Weights of a small mixture-of-experts language model, trained from scratch on English Wikipedia: 576 tanh GELU neurons an expert, 4804 steps.
Below are experts of layer 3 (counted from 0) of a mixture-of-experts language model. Rows are named up (a neuron's input weights, with its number), down (a neuron's output weights, with its number) and show model dimensions 0-255. Each number is 500 + 50 x the weight over its row's rms, rounded and kept within 0 to 999. Numbers have three digits each.
Before each expert's rows: "comes before" lists some tokens at least twice as common just after its tokens as in all text. This comes from a sample of Wikipedia text that the model never trained on. Tokens count by the router's weight.

# expert 20
comes before: "201", "200", "202", "199", "198", "197"
up1:420477388548492587480447574506546482566487518458519414474549490535523469470515431573489506499548558524451489459497479505502510461493522581492548454571458554500401403459495481474522521475489451421516451602486508426497544420533528530475483464479572338399537509514474476484420431576514480501463481432522495554547460496494518516516433392547475577542419486469498592520467535622531449626461605513507518526507504438496530472462471407452529438493511507534537439502464502491529529550435391413482469500555554428420526581550530492536405561548476457473460598501440551548562482482488431541557533533529555448519457517445518516537452413516435566521456468503538503520464500514432538550588522490478518441492575508490443468490682534577561510535512443467425491417477474534569584467431537
down1:458471458485530431484512543408471503527523549417517539566507488513481541400418590508474479412498513429623543590397487517523585458521646458433499532435471460540573546537509543470526498458469530574518480567513446422495418494484531483582469572535518447486563514494471410468453390504422521522417451539577526580504524552472480554444540498500523431472519559474545444454465549488521550499578494463490556510407503397556443424466511482497445547491365535500513517441487375534501568557485515529455498542452528628467580495521488516464542387503524501473501518497506565536424557553475472502545540512474501433423545439482486469579460536390582544475505486540513530552453501466523471516496516474583514485533546489499492489560461389418444619544545489545552580556504554464417527497581496
up2:375498510531488567445499422506464426409543535566556514476544550475534548507438550425470446429473613477508438504479459575511467467509561622481440451559554519456522525493518449515449591507509424524535472559556557441632442477438564450484474478456530465465490575486515564563433501553511468520593606566595498547522510484534422428522530528398501447548542452542437587481520493542490498414524508570455510500408514471398557486529496513569524558394614458504520477528461578489488440490502520536510443505485548471434500515442466446581521503586533480537533577517441519488496497456502549462422444531454465616446480509560505577524550511526535519509488414354432545491521463562524487470493450509504505533475456595512474406468511533473408567494487528503389546407512475428474510498505432
down2:551520528512374429599525399633499534523456469582450482493482509549558535503481531520566501458516445609443466571495563567545531446474445510538556579455533419540576380541573441460530476533491574493419487497538487466448571465524435548568500410507573526532475510522548495473490479500455460444521497430561491514557439507456537495508526523522494499485582529469390579459522486531558595398552519480503611472382536452512484560495512455405575515517466523462540442504518585454424444467467409518602500433496525543527455530495445505538549476481474586430531633478528507459484487431549599421537452525571437560494407564470430482460560541504536519462453544492502520551475484445549460475481454523480472452477483446574508541556441533478505488500577529389546534561525491464525404471454550
up3:612483575443528530576438577479447579526499584492450540413513389451535536486485515564508471449521539390451460541542400528450431441480499479560562462418461347591441505526472511513495590563579581422458466482494466527568455465471434537466529470538461452528548512516510564491538528509563541395441537566501454479525450513504460533520498546463518493522460474379541432482547448553566455549471440512437456458425551451505545570584441477461527537438549537451508514512450455499426471538409471481508485553550500534543559476455482403516489462492480594431484523463437511464395558497423364463525511516463529538505614420452533525473544524471515424469525555462416512424489464511495431476507482517481503513408457478617508514530444489493519511507549500531484444479559475435583495423395533
down3:442498546511528508575469502455557491436530517521441521402450430483412476488522471471534463533502511493379595492533486493507382364503557540489472625494550526586457469528414423515491530484476553502478430517502539545500487488534530390584564468570518476478481586520467510471517603514525424558563516617416532514416441441481413541524442597578524524469435468544510478442479566531523525528481416388501457529455472527527470437391556562456484533482583434479518548606547482396515464530580509459503439528410508541506470479451495490433533487535573551509419463455498531507426556468452529557595462550467501394482478451495498538497579558495498502448447544396551555574523487486505470549422522443511546525501487517453460533590441499490520478493577440559483493538498458461491425583444435
up4:519440513407460525462530495486578465513481519487491476505533575528521415473499385502435454631590405509466512429498570441443412564530489557499443456538404453430470464499458491396589517467531524403514521465590488518428468544501467468498508448534467503526494568477535528515436494423523495549482535464537494549484534528492390526496487514513521506512436506526474524496489508446540443579410507445426574472439540449427468513589413549496543452501599500481384647437443409542545465466494467490501411451454440518576570514538500476550465519458500525461461491570476473497537537577503515505521564482558373512496462501476518530520483548536519565498552493565452531514521564431531598567550413571439437470467557450442551584523528559595523579434503555496463568566380539480457580461476515
down4:524512425430413546470417369495510559537466504365481462525475489492436516461483441530529584518531445596497522462510548490437454520578478496512491514452498406549446429484583448515455554502530443558472417438423509509462456418507476523568536491519574528512503521484506428521535481526469553533437449442399418556445462501555552527459533448571496480543527525509566543574505436480513489558497500541492487558634467469603514435476522529571466505419543580440478508507585574475503535536570573547546452433528467562535432467556566505445456538543468454528504432442421467399507484519510379438405413588462435522501449492452588508504505488508543566489487498522461538457483522575546432538506533374512440542506446485467441476478547457514383518399449588451536481491532508440493594511504451

# expert 22
comes before: " |", " \"", ":", "-", " Conservative", " MF"
up1:472433455532448529451500514566524498553492524518496491457551543577524470497619453624522427480495564550471464524539528448563508437490528638531465438626460587413429442452480519458486569517452473439499430551505480480512529360523503583449523500501569485450532549516543505481470479546595497496497436407512554522522458508514435477568428522551483546557490510483509594518486504617586506621463543568467482532591494497489528494476537429526515490379474541545598494536444545452557446501454474470488521477520513522447508580512521537498410564582468459488495530433471580531515513504496432514533464573483523337599479520433532492537420532460484566448488512513521483480500535532424457509509451485537407486449523578542393462463586521552489520493512454444401477407453501492561629486481514
down1:504429503521475401395498526415450452446564548497478545426503492484497558483437512515537532475501476463559504612480561496436479483559495477468558437354502417498637501475527544459492552422552516496521577555449558449560493511458541431575435584509532488533569472571523400516531401577414466521407475534551481544554546485555466622481512586500507451476538614448463423416481452507482569535620484481508534528419453407532488489472452454567528502499446553480516491505590467542494537499467443506496527468426502588467525475417509537567481443401541550477479483484533556533458522596505457483518519544512486485404447518499460490594462509391636584522489484510435476609505546443417528494473520536504489479538493492510435498553461427449472545435498519496504535528514525439435540480568534
up2:362493525526518531441510369557468470484557515498542506496515537522485489529449535427457423479528691501490467483470518528518433383429473582507453496498592512539496419534497583511503562521475467494504503546576596473495556528423538396478486543534532453457466514410497552513456506540468489503534559456468503513546499456548438458496516438426460431587589466515410556439523472558495397509503532488474511517450468602398540457507477499629474486359577473539566503513443511475554438484531531545554490547457522471434481539489472495527474515582533511577577543545440479487495520430521439460426402543510498543447476515437523538529527526433561506491520436438388559433538508429532462458455467517444473517529468502515401454415565515489433506429566457491459486449515569414525614529458502
down2:533500540532479539508535435523457541499467538483488555533579468542512427486418483460470554537470389566454479583485540475493594532539469495508517443451568408484550482541485450486458502565505566419528440505536541534471496355510482543519534569544522517545516507535529461411522511556551504477546490532479402526550408466444495448569474469493444351507570556450505586473478476498497523433578459501511553514401570434587479558529572453408622537537514494483489519537456554508410477522553419600530561448471514519487520520392543490538467423429574600460457618444478581477520540437555576450482450580593494531486439576468386502548547541467466490415507538531521521547456491495543457499509495559488526436521485436549469572529474548455527511512585549463510522546541528412470508400546594
up3:547465485462547569545452539476457507507423617570444561534523429477542470447596477564552484449556517396420542507543404529442473446477468605520494527462459411588423533561522510550512568492561472404426432491496471492589465484520464534461564452501457439534499487467500564470595443559485595447464549483416523556528532444582516504521504505508524480512503545442515477514543441540593554576544486530430433479449558446427489611573526536425602542499558499481480532533460504453442456531481479475526496490561498509549570498438488478511562478481528588519513528429513511487443473524454387547487487567449405574552559511438455504490578574502504383525488496520447549424548517552542460490410498514520581501459459455554547472516456422507541409569535533510401449420539498432553561402433539
down3:463476535465479427575533484537542442463467497457476568519416454509431527563483530482612478496456504523497531539487471439499446481463533517481501599530485489521518522510448412522547525512471509504430546484462556437548516482576484413523513516468516514529398586502520564524551586465436463526466515591370512561478448422420432490525499566539523528496431511518472495440508430526507472462390468358473471560528459493542455488500539591379583525476586421490476490552501441423482390541542486520475447591426445556535444484443457456511576468483525553465402480433414521483363518479473558562566455575498521472608471431448483450487502538397536489398423443425562492584452388497503468548485470418485514493519481484457443487564439439443515427542544438502522463439490458504509538497426498
up4:499506509482572551501530478472497454582502615481483442505558579539494476461553389475385500568481554499518524462575515458468450482489410597535446449551400423451482482488571411478534545438502477437488571498585531536453474509568474379484480390535452496572434594548575465509454501392468471553517500553496441485550584542467443545483501482485573511487486445527464524476428513511575448559566500433355522506498580503450491502471475565491555407487580537540462551534449443550488486533508592502457475474382536507561509507571530472534503519477473533467452458556446505507434546500518534439492471481485465507499475502510546482534568482479487558520499535546494585493613538545526592595487498488463492497491544436524482566471514559569497596496521550428464542523326637470435555532497431
down4:435547518409436523536429418459416611584474534414531512467415500473471425500483482492526476466469530437490510428525457495562530501564535570441453581453463449520461415507482529499474549480608502511511524523447539502539482473457478445496585502556518559474490541517515383545532492455508454499433426449473437556522462441449558493504526562482578498458502562464543495546504432483535438504475524527500508547592489540575428435507536545598472479486518592462429466537601492517601480518538454597509418414482470609535433588532534508447485536456475453495553443414476431462517371608499450494481431524482500448451464592547588538474512486519521490530557433515453469525497452644603425488581470464453504543508459435478475451489502434505447455429528563426462535519510539424526528602486421

# expert 5
comes before: " ", " +", " −", " —", " .", " ±"
up1:494429373486471596525505574437552527596552484552539371509605496458472492477479493561434544518416566524453522469542485491472532477497504573451497453537458481449410433496525544511517549476475514417527462503591516494454472384506506480473536445540509451504510565521535529503397445535533495454506501398545481497491495504455492471497393492575494542501401429488514506522487449506481518634427531543470446461508462520463578513454519481563609457527453462561558457546468435511499458563533458414508483522569468533511528529513538506507418603552466445456504610500448487549525545354507436534583550546555481405642470539483463477449425542482451533487474498553554487550515520507390498506556438520440510516492559551512427472445511475526422566435547443519404488366519501538545575496451559
down1:485460605467463469405501459485465485441590547452527571560573536576485529489438571545565502390498421478546462521413563542507466487460571471395514462459477525492532554482500491465443468445489528537543476497510477410518509538467536460590551543545467529498533510505515439490480426481562516496414489496614574504516526577561447504484500530533440415538541639411471458414508584504581490458485480414473526495502449381578533502484545496542511548518439501456465548518479489524520535491562532475508585487441469558523600486516567472567553480431530578531435514431424600451555587620479564508571508506481515466500609444486536441585454525391550525534482543471511543465425505506499441521437532476443537528552530546568568452514432452535465608469491529566463635472465496457425502537501451
up2:348519552565513596449538356508464448395560532466572510454495558473465533527487474428472371488507611468422463528411542576497466411500544568508429414543553469474544489462495514522451637492594503465466511499535550428587491474527514511423474467539511481478502536451445501473404517554506489523559594523528561495543461482571456471563530470450505482513519442524452543390478449543552505537514448474567477586474451522373575430500487550576523523401544499539523499499459523476548469444500514520484496552492544483485494488469430485554493443544460461590538586568409620535526488478503517441483399526414475569428385505496527535504540479448504527539569407414464524503483455472526497499511463474475561537489457586530466462392527486463506549439488451529470563453482519461561541541481490
down2:462528553513392429553586455539438501481508579532523491492525408504570502510495493538461576562480501478414467625508553503501584446494461441473547512451496406516599417544527436510492565511450516504508552544527527413468598410507508499553447509489503584510547492543562503468503432504551502507515421516519508436596413471461598485555459492464429404513620573471439532466544494504489591409529475544507545484486613455449513516528575446449619507489481564509493509525526575465450467515609451551536515453487468506567452486457503509559473492478556543473533587430533582448522569482496559411500467530550465539488461454457395470488516567597491600385522584451517513526420521412477506462466490515478472421509532467528526556486442583412595515480534486488441514545571507504528425432445525
up3:517527547442581525577513517597489526439481541544435493506536432441542459439562514530556440427515479427359545507523397533406412422413458468464535469440461374554442525555514567515391504498516487475482472566447549470505442483544446569436572463492485435466524525488493482505564452561435475450487588488437512488487492477579561488543526555480526531494450517512534479500568404545606507522537518529417498511508522479421506500537496466498505498532566506568451477446510407508465441527432503471516553561535472561573605527484548452489562361501542534452622511475499538440485493439431448527469538451479510539624578554456483449476573534504504498557514519573471519366506580505512532488546504519508521536423407474595529505460446397479469519520554547527503499431461525444507431432386469
down3:488474583450574517519455477530469567496565576461542519346438472525427485501505497548552416546455547477466622535493500525474447460570534467488481470489486568444511475542436509571513530495540531507410606489490490474545439475523479439439489491481501449437415532501570491453518582447418474621589454517423412518413508429469465493499470530539505510553400446462507511542410471488530552494446410493522421518540424532556497414443509551492572524451584402508482636437582554472565450448541547520503478541464434521559557556468499467508570480452517517477541496540473502593464484443484485568532484527467490410463502478497513539483465497452579539496447567437598626478452452508510514529433498454577473502472461491495433552551433442449488423395587364457483453540541477514538510461473465
up4:503472522439546558499555483493538493596529585528508402482489524497464387458532431476495525561510502517529487481539575484413362570430455550526443399440455432508453565527488534501553520484556570461515574486623508524498425549582463470497489449475480465552485553536606438488435410433503545548440482540528499488475565575475455527508468471513500469464469530473467515470539436471425454599551482454430528486513513477518482553546474451551535494519555517519453539461457388507538468499489482466362470485405484581574557472505501544528452523417537487446483521544459449534478550548467558461502559542577471477515486476517524416505534505399513606490574508543447523581516574418517570544529521545480475543447531421510552661503543531579540611447575532409552539590391502461488524560456490
down4:545492490404494503454391456490421643548469489441529536493361478574538437550451500484536478527517481555481522429445453415534572479512522562440507502502495516549479514503530408484531542542536488559526457481510552500517444492553476489480569440504583465436517454544608444516496487493546437562499483467419421522512443467503513553512507508444490505492532534432427414570448462487509469498502524550518490544660511567613496486382536477526456568477557582492477565507584501471562489442489494542552427459546494520535521505553445559422518562568453455477549442476428518495560392584471472508391375580539467475450521588472542479556506462491549563472483418477516569523523436523579379444455542369462434555485514511503477489477495525467463423477482580507399547520503520474492423527479441

# expert 8
comes before: "-", " (", "″N", " ;", "″W", " Label"
up1:467443468591485546495497545483491499544528431431516526474600541545514498511511479632531471508473537550453465510506522502530492520524477588424507439622466523397421494478480534451526490572452494393547441555479538394492531397488467558443468452447507502420554520495512542554531428560439517456465465437607580530503452454443451470609433478624522426490477439557441510415504505607489484596441502521457476479452489483564622490451498503549531527456434482561549459565493490562472560523512418376413463516520486542473515620528550418474467571518494433415432497467500610520551467500476403475474512555464509449567478527460470487514464489527494468533513439452534474527496492543396528514458539471507522487459529576529399460544603492537506498505471422483477473434484506535512593523372491
down1:473482603535443500518436476500431532547601501517532531492508467538516563491415580554524526492435447559600485532421561479415469499580496519454529519487516446563488572474524480510549457510475531533569553563509534423481546500488581434529482565515538495520493489481520422476487430560470522517315538504533488566537567590543450499376528466449517403521508638409570470426487518428458525563478535484419466492530526417507525439415464514503497558521472561506486490499536529462430531498566508461509519514508485557506582522496495455551427486487473520434547449439485556499491557578417564457506516522506489457460568467532466371564466534419574543466524488523360540560549542481483491543437459535539429497536592566545544499534468378478412621430486504560513601527465552435475518503551515
up2:420502508450553555474558447461494443418542518471467567424470577548487480540502456379449413445496579502485484522461545509489404500490454601544543403616554521467492462489514573566474593562588507495540441541591553398576459516411515472431515426475454486499499554485554538500386505471515482529520573563524500543557458437558422454530559496402414449514588394534405601403477400551520522428544487536575468542487463491395482519483532526538483539377503484501551530527491569499529488502474517492503505500472541471509475487410482466570497469594479540531561569530466549460484477434544517496500426543467507528433438483530486544501531538446531582565534456412443523470505482500576511540481440506452521512508461530510422392480575525471431593468523496498395555408522525497494512515503438
down2:526511529615492439588545443551506543529513517528371541492577410503511480497503531499438505454531426524424465569475562581556548517469450552494527518540507422548543396549558432452492528535505594474500414449493474461450568460535460550501520511541528563496496508611605521507517508471550523474511516491484388509565500465447576488580450495524534431560528534564451591448493482501516582423536524588486528464510597385489517598487506464390565480442538499459520472494485549433459545544449388552541490500493511464519506508444459504468423497472557585367439576430489523414453492421493559465439508556505460580465494498397374523554563604574417555419545519508521529592491499462473538470472472595500469421530473470530533499515448525418530530487563497513454512503490518462495472443515552
up3:611464546438581522590482577445473532492484604526436573433485425540552469425522504558523456409493555407408491525481399532439436522400499529486472536438474395554509536554497510520506539518501459451398453494556483501549472502525444578448501449500493461507505537462503549448510510490501500504421556497486513501541506530536540613565524513512572497498445466418474477558552471592516467561527443488390499554449479490429549544571446466429574479531585553459534536532465540471425497501498472484475495498525448526431534436507407461583517398551536556514543549450536487406439520489429402535497483582431533590587560512446524523459484510530485409514519536558441563450535482489516461412484510474511565516409492454560541442540444440467570504594578518504509482444548460425617460425392492
down3:462553574473577449480442521560458439443472566402517553415515441513414483537469517528632501498534495527470620538512482551483397494540517449440567524558580505505506518520496411556540553450458492505456491559510532490515489481479523499502427520517504499491486560498499482511512562481444404494484504546395473448432405377408519520515549540620461537466439489469566408462482482538561513444424419453482489541527454484527497434425548602469507552490564368526571543552513523373509439517513543544516433552484520544491480447468502537514562514534530562497474420412521596520418589469413551596474463579521482461509494432468478502444477517478580508489403452397529565523496420427501523544454509456475515535546487515463522533604414443420512421493531441499502526486520394534523475548549512
up4:503487456471498634531467583497579459538537542519445461453534611486473470432541446528435510541521461509492563578557565441407368517468476533545424394471427404479476417454588462441560555469575529437543507385523499468451481478549513428523462432536490460556533546550512499497489471412541451503416529583493418473488555515537512504485473480516478532492426507500533428456548459476517352543522517473423491504475512485496468430501416457525559441495574537505449510517481459512481463500485502420474494441431485520589537546526590513475432540508497445495555509492430473525541577527579514440550560485543437491546392440505514498553532517469481589500523513501557621563578526440572519524545458542518478520493596396575512528536487529611507533442604521473435419498439570455429587502493475
down4:429483367428495523490366433462603595568426534443490514448467475497479507521485476508590440492546455525492521497523460448511470515537490613423538537467466443453457434519507496451500512552434460492414442521496542458526473510490454433412540538549588553443500500547514471495523445422599519550467515410424561486504471447513571440544487492551583444502532576429509539573549431523568516528490555480474494484600519504590505484527554521515447519430499625504451505474576486442519518487455488587511518418514410556498480535558481502437492604469585379538551386457436481494527456529496413497486453667401464442530504567495610533564528517450542523496521518462526466477472467582568449476495559421519424495474486440495461453480536499543463488448522561490493520470600517463479515558506446

# expert 16
comes before: " ", " —", " Nominated", " USA", " Candidate", " Chevrolet"
up1:466469392543567566493491497531523436584541546577511454534565528498450525471542425558538521560498555548447461463513484462540523464444487542496501379577413521485413433478524488524478535508461512372540521504529498494534553414518497545390485479513537468482505501449503587493411428514463432473442428519468568491552458442467454452578452499536463549464391428497503587503473544625501410591511595540486409497506508517519574479467536450538509418420529440580493491543398467474521521570508400391479484479606578470490547586550527511455449585577431503467459533470441551538469515443514420529513541574509518458556473542500499483567491545564430507480495456519538471554482453535469527508513482499434511539476543508516504512528663496531513493475554425499419528452468530537559653553454548
down1:461497613493442456392523518472469484484556497475543568437523527539505520450401586505597507344524479526574497572383540545441488436520532581518486471462539459510561523513506502586473477503527510527490554591442520397493456517428518429562517564512533497439602526499507455493516442502490522527437554545470487462532592485514508514387512528531496381512546632438469475378492514472490574531567499513485546517470482441508436516475545495540498495441391521526520484447606459492474540489555414532553529508495520562520477526518522442506491445437567552495514479478511605452477549572464498528528552549431455475489507421440496433625446503398603537516462498485477570531562559391521477507484478538527529508551492559554496579526417381487470605493553537518547549468540544437471593466548496
up2:359480510503466561422544394522466484464532528496581528451449567449510520536441537474444464492536604490475479526470528621562465440492555557529483422625582514491587471525505503609475610552520413474474478555596491485581483511435526470397478531466556493471503549477535532515414471538469450500533576539563516502585454500579445468506533475441489477455546481514411556440485475477468411446556479459459394517478457531316528519434517541621527487409554537486589523512518587527519455474534520511530525498497547470426512507452457546590491489491501495607536553523480560484495528475509454473530509568394505605476455546538484566464510489417543523552516399443505534512521464521563541508536463489464499502561539550537494472513555451462505536473480483544445645422501500452536520415498482
down2:450510576527428443549533471529502587519478548598506569478496463465575556458495495450497498502480469553456507619512513491514547545547476561486527493444521464496553381481553416548454521498548594528489479440495520438498578398485500539551489451508554615485490480599514488504494520484495512485441445512522400481544419517432486515557436523443494408479523534449441606418481469479528659370584467514459484436443648518546460594481570492390534528451380506503526438490464537445451512525516445542565525427527507517595491468464456485499519473455532589458496567435496522503472511479510596445492513549522504574455466520454444488541593553592429551476492523529540559542452513508472451447468516566552504391510486437519476570501453519522498537539571518450436499544579496504511385432424528
up3:567423546481547508546483509483467514541494540529490509492513441412540418448573494542573469456591512453418478484503406498426381430487477522478460491463453435566490451535580471544469512549522542445432448495465502522569495444503430541483512450534550419597579484451512540430598425523511547473435568453434507530520526549497496538487519588533571538539458548421481378545606430532564462564518450451513525464431545466433552571560493522436575533478549543433556477524421477501461464557478480474481490478495464547552579537473486541545529396501525561504546517497519518445373503460393420519544523493469574596528601490472444526470558528537562438486497573522453554459562446494485444458507491503423505532432491478616466493477476374527456422553611565516483516458545506406585469459470508
down3:467530532468520497487514492496440470436475520518444496312473423453502524458502488495534447418501400523450596512539521516477406491536510572485590506598539563473459467491440398507430531495486625449538538492494484510454439488504439442521503486583462398503463510479497526499532583451451469526561511574423476482440459422455445490530503535619524548564440526491533480465478409528508478486447375509462478540510431522500503468394526554429512440521535379541524552525504477397551424498521465454451421518498463561538444457525475547573510504462550509444427468427463580570422482485395434531576456578532449440449539377424490517482562539417562501471506485453550486513483470441485459501382482415516447535534466563495506556538447452507467490534536452550494466482554514494508484531434378
up4:528443461480503561546535534477562452555583583475518491483567531490417440418516378442483514615551530420520553497506516494479414497488424534524460401527413431456487439488546475502539573490481490443483533411520586563424459456610488502568500404543397453551529520511562452472467451409520469525447573549558505530489544545439466522523434520521532489462440474543478506525521519442524369595561415436459542471479532493502491505530412456501531440484522504530468579484466423524488461567452547512439426513429508604531516493576544471501420556443521478469551524560420473473468573493558490500499549481474441521532414513548499482542540521461449590513548510530487573508620552456553573555535440447433465497457559463558490592525520526557460523444607523457512472541404576445413553579480539
down4:415512405357521480521452375477488586534450553400483522486490488532452465491529430489526470440501588485462538484529511583543533534568490531489495555484468456547465472506487507455493598496579498539515429442412531558600460444444414379529575434514552529434510508537513436524569499500502508483507520425478509569456520506476572571551515547530482498502555590467527478521506472521484472487431413484469525544590471477561531503494510498519463523440533647454486494494548488406616473474499491581540466501516468586514493545527493507445475562522563489551602419475425520483508456550528475526416371616453485479511491552548540525486502468496510518487492499488483528529600439568620455492518523324467480498529452481477521526418522474529418491408517529481438550545602507410560557576486458

# expert 30
comes before: " ", " List", " House", " \"", " Total", " The"
up1:456506439526475546500507577516532515477523476482555499487476516530480516478509453552528535510424523513379531482522526393561480501506465614519451464610496481429424431521553490448494526559545518369494414595521513457522505359561581518387431531440570497471536493525537595519484449554492426458498511400511592514511436493500500506574470424538486573537399451543472591522533539568502486579435469583444418555442504553477568472424487484461550420423493509526506507511500499479497538513524453443494476510540479442320485565588502525472443495593465535505414470463493516502528475457505458586538481571535497435505387525487497459531446487455497536502514442533503503527465493503436479508516450476559430558393531522527490483547576480540510581489567436499423514384468568531517635531462542
down1:513398516470425439463541527530392516448510446472578461488523548573481519498339506507481470394499423463557583589432495488564500470555614557481518487381434501532483524484523577526477477435485533533526501519472482373495456477481560534587526462541567535494506460458469494554587412479479553487443487457519568598573571550437493619444515499547559382520549578439487455491527521504438498527560494448543503539493434505500446473488546493593503530548524521550538467462545457472484530516490533482532578493478592572492483491452522574588534462443531489525465458436544622506506533537450503505548523548450528503500574406510513512606481504423485525586469518556532487541479487474568483538430513550488408538461584576588556503504438370481446523434469466565472529526462503379511540501537525
up2:353494531562514562451541419560463528438510537522545468415560560488519483483505535439477425482474613517446497529436470574491433455453454535575508412536600508482506484469491545550450532546528452477492483440543534518545569509465573488498516475426479510486551513449468507507432446538539500515545606506548520507528423490544390512553559485448554423526594458550418601413553454469513433467544449477518484542443504476399513518517497527580496507362599466500600479550463530509501502479533505550548522501470494498494516549554463469548422441594492505527557499559468550474504523453509506460419409593470518588375379537565502550499519535428492492519563422376404487487505461506494469499567443519471524485454484573553465504416568513489437586454538518508434534368568493448483515525452467
down2:490493548582442471542521436571492486573507510524485518506540474483514450497421532533464530519489449541490454564572476551541573437420423482559496551497544461562586389531519499420498479574540567439492514439570474450502605393482489546511538499540558584558421514570542481502514549489545471459563465545442471465566467558386545464616444571500501411560554546426424598467483469523490574396525475443533525513490573438509528559517602430413514564484480539527486445545496585494457447416580369584567526454566452472561501454438489512579485412451527557437495568478500536479457485547504588440487500470554509520452412439416433508517541583514474537441513582450494554568437510398515497446498496496482494449498472481535572534523473584505489498525564550514501510559563539458486490425461502
up3:561492540440527479543441610495456499506510584547485539453518419423507455408495451548613457487510517457421479562601391528497466452417424514456568461444450398573458520594549535524466523544514458442437446481478462439497438537538457564418522459524461470534552544445570520440543458517565548463468565534464461597502550469494541552533530536515534492460486449403541451539480458512556451584520442476448432474461516517402509503492410520418569528498526519509506508510479454484484526487458535434542459519475526552526550471455491481545536399488477577439546540452508439432504498487406430478466499540486517488526571524476465530510562537535520403522498548536438491403464514544489393475516600462518521552463432493618555491494498415501592480556588543600459481366512484462603523416400452
down3:449498451485458500479517470449529455436544543416504528405447467499511489603533515327591363455467520502472572526522547442471431437501486483488495587576576507502480417520354394527598631501425565472462470570483478475539516482544529519567470573517465539466495554525523470509485489502477418461490516509409453552401452413471408440567447530575609496511521504489462485500487476460547505521408422472476495560500493545497536479549519516469570469483526370475455529530556548414560463469453468478401470459520529563536452490529493462518545578428545579425505507504504513449452517434443474528502499485465519440559488425490478494425560554490517495451412470391555475477444498445472511592442551469514433502561445566466435502575437494421444475503520426467492461529430544477507529513510453
up4:501428501481508514505577482475523447600541600521467455540597539545494477490515387451494497584569465507484550501527533449474398555464498542473407456536420428483469512534520484477528536451495516448482530401498537499454501473561482472513476366566425527564519597557591447506444480410505446525438528516515526535562589571412476554500414504491604505423475487521478494434596455484554439519495436459425513498497516515512525474486456487475580482506541497536470527494464481524483502533496535478449403404463554522564544495506582479552427511440515473478531521546481476488523579498540462547535540443586383503518461566516551518591586485526480599486556490511513542491610511452513488588536447570437481418511526449560501571511549483566530561473604620458481488553450607379383574514457471
down4:457544536453520431518451425507443638606465570388440574493457513499492507474493398540519493466558528536480512547552459506495460494465506565506474484471488455538531484535571455400531537426547457448472485552437530439525482485495475465496587524514587502435556527606490462534503467478535489540475444383457452501540477488515569446527504501463473483463517552496497495552515478533601471485395508546485513514599468575557567395543534568544520482427516604424440545511527507428505591448511530544499408409512466520491515541528370501442541592507458409489566394487433471521463439532511400497445409511465508462468433562501497534521529491410532526472501476412472493553573441517661412543574472399559428481578489505487468482518534557568433431464501549475502518489545508454479430536461513